From a checkpoint of a small mixture-of-experts model trained on Wikipedia: a softmax router.
Below are experts of layer 5 (counted from 0) of a mixture-of-experts language model. Rows are named router (the router's row for the expert), gate (a neuron's input weights, with its number), up (a neuron's input weights, with its number) and show model dimensions 0-63. Each number is 50 + 12 x the weight over its row's rms, rounded and kept within 0 to 99.
After each expert's rows: a language model's description of what the expert responds to. This comes from a sample of Wikipedia text that the model never trained on.

# expert 22
router:39 69 43 62 43 42 31 63 68 38 39 44 42 32 38 58 55 43 60 35 64 47 56 69 47 46 39 49 44 31 62 66 63 48 61 48 28 58 53 38 52 34 59 50 41 59 46 40 40 49 38 32 65 59 42 51 39 54 41 50 68 61 56 35
gate0:43 53 45 58 56 48 83 64 38 35 61 52 49 33 65 43 62 53 42 46 50 47 42 50 58 36 53 58 40 37 80 42 59 39 54 69 66 50 60 52 52 47 50 53 36 62 27 54 38 23 37 52 63 40 42 53 49 56 70 53 68 72 42 50
up0:37 56 60 47 46 46 94 52 43 45 53 66 58 44 49 37 70 53 35 40 41 43 43 63 43 37 47 46 30 30 85 53 52 41 59 51 72 47 52 53 53 35 64 56 56 49 47 49 35 26 45 43 55 42 43 55 58 64 61 52 52 67 49 41
Description: Single capital letters that open names, acronyms and country codes, especially in sports tables: GBR, UTC, BYU, and initials like Ashish, Ayr.

# expert 0
router:62 54 53 66 45 45 44 54 43 63 57 55 37 45 67 57 64 22 56 33 60 51 47 55 61 49 45 24 43 32 51 38 45 57 61 56 60 44 75 32 33 69 67 63 44 55 53 37 75 72 49 23 35 56 48 63 47 44 68 39 63 41 52 67
gate0:51 37 41 69 44 61 63 40 76 61 46 36 48 33 44 58 50 67 63 32 46 52 35 40 30 57 50 56 37 49 44 59 68 66 64 43 44 48 69 37 52 42 62 53 50 41 38 47 50 58 63 60 37 58 55 57 63 48 51 47 47 56 54 38
up0:56 29 40 64 59 49 55 44 61 48 53 38 69 35 45 51 51 61 37 66 44 62 55 56 27 52 54 41 42 69 55 45 61 77 97 42 38 36 64 29 49 53 65 58 44 48 45 44 36 69 49 41 44 64 45 57 66 65 43 59 49 52 49 44
Description: First one or two digits of a number in tables, scores, measurements and durations, such as 6–4, 4:40, 128 lb.

# expert 23
router:54 60 54 62 41 44 40 74 55 57 38 52 58 68 56 52 78 61 62 42 51 37 73 49 55 42 43 18 56 39 61 41 43 37 57 65 28 52 55 39 63 68 53 55 43 20 56 36 60 47 32 09 69 50 52 42 37 41 52 59 63 69 46 44
gate0:49 60 48 52 22 63 38 56 47 51 62 71 47 74 75 52 72 44 42 43 50 35 63 57 66 35 52 65 61 44 45 64 68 58 55 66 24 53 40 44 48 31 45 58 55 56 42 55 44 44 39 51 74 65 35 38 46 40 55 74 62 47 35 47
up0:59 39 42 48 66 48 64 38 54 47 50 19 45 32 30 46 35 61 59 73 47 65 26 38 39 58 34 55 43 38 51 39 34 41 45 34 72 51 62 49 53 63 44 52 57 57 51 54 38 68 52 54 41 40 54 57 45 49 49 21 45 56 67 47
Description: Individual digits continuing a number, especially the last digit of years (1970s, 1980) and digits in table figures and decimals.

# expert 38
router:48 57 62 53 51 38 65 59 59 52 46 53 51 32 71 41 48 31 41 59 25 46 69 49 29 58 51 31 50 44 48 44 50 58 42 46 56 50 56 36 37 44 51 51 64 63 54 63 71 57 51 29 44 71 70 51 60 57 67 52 61 40 61 53
gate10:59 44 36 47 56 50 54 53 62 37 71 47 40 47 61 45 33 33 28 52 41 72 51 59 45 43 52 57 57 37 59 62 47 56 49 62 69 62 57 49 55 60 77 35 51 49 36 47 51 60 51 51 55 57 54 48 68 75 47 70 31 52 66 49
up10:58 50 68 43 42 56 34 53 45 67 36 49 42 46 36 50 56 65 57 45 54 40 38 48 35 62 41 52 40 47 41 48 71 55 56 52 40 44 51 60 47 62 58 82 47 48 73 55 44 56 32 52 53 44 56 63 27 28 38 59 67 47 33 62
Description: Opening capital pieces of proper nouns and acronyms after the, of or a comma, such as U in U.S., Bri(tish), Or, Ch, Mar.

# expert 4
router:24 46 62 31 40 39 41 39 52 47 36 53 68 39 66 53 41 47 57 24 73 44 56 58 48 55 35 50 62 39 40 48 44 45 54 57 48 49 70 61 42 43 62 48 62 72 48 22 31 51 41 46 47 47 48 35 37 51 45 53 59 54 58 32
gate0:47 44 73 55 37 49 55 30 53 55 76 41 39 22 56 49 70 64 36 55 62 46 41 33 62 39 46 49 55 37 70 41 45 35 48 60 43 19 41 59 28 54 39 45 76 51 36 41 37 27 39 34 51 41 42 42 47 50 57 74 39 61 40 33
up0:46 60 31 46 45 58 35 61 45 51 32 49 49 60 30 42 33 33 36 49 50 52 52 57 38 69 50 49 37 42 60 55 45 52 43 38 69 71 64 55 71 45 65 51 47 56 73 50 42 73 70 60 53 72 55 53 60 46 45 40 49 43 54 67
Description: The letter I inside Roman numerals and acronyms (VII, IV, HIV/AIDS, COVID), plus small numbers and number words like one, two, 11.

# expert 16
router:58 45 41 55 55 43 55 53 66 59 47 50 42 43 63 37 48 50 61 60 39 52 21 68 40 54 81 33 44 58 56 62 38 34 42 39 45 62 52 33 79 44 70 41 61 63 58 38 45 49 42 54 54 41 60 69 39 20 69 57 41 52 61 61
gate10:58 61 64 47 50 47 45 62 60 55 38 80 28 53 50 50 61 56 48 22 57 41 50 67 36 40 55 35 47 38 18 60 47 23 23 56 38 57 59 31 57 57 72 50 66 50 56 65 56 72 53 35 64 60 40 55 49 61 45 42 56 53 62 41
up10:27 49 39 43 45 58 39 36 48 52 66 22 68 34 65 53 35 54 53 68 46 60 60 40 26 60 45 60 51 65 61 40 71 86 72 51 67 38 43 56 39 53 44 52 18 50 42 42 36 52 35 60 48 54 56 44 52 63 39 51 57 46 33 44
Description: Hyphens in compounds and en dashes between numbers, such as pro-, Runners-up, Quarter-finals, 1990–1998, plus slashes and decimal points.

# expert 45
router:68 55 63 43 47 60 33 61 33 48 52 45 75 46 36 51 59 43 48 63 34 30 31 39 35 51 51 30 24 36 58 70 56 38 56 51 56 51 59 51 45 77 34 61 46 62 52 43 59 66 47 44 54 55 59 46 55 33 53 62 54 45 40 50
gate0:76 34 25 60 40 43 94 28 14 35 74 41 49 55 52 34 50 42 44 43 39 43 42 52 47 57 69 69 36 64 50 62 57 43 40 46 34 46 45 55 53 42 59 50 37 45 45 70 48 32 59 50 39 46 55 61 57 50 59 47 57 48 64 53
up0:35 60 58 44 64 56 19 54 73 55 31 60 48 42 42 51 56 59 63 51 60 58 78 55 40 49 31 36 60 48 59 35 41 41 51 65 68 41 56 39 45 48 37 39 58 61 64 29 37 63 41 29 57 49 40 46 45 68 43 40 46 31 46 39
Description: Line breaks and pipe characters ending rows in wiki tables, plus closing parentheses and heading equals signs before a new line.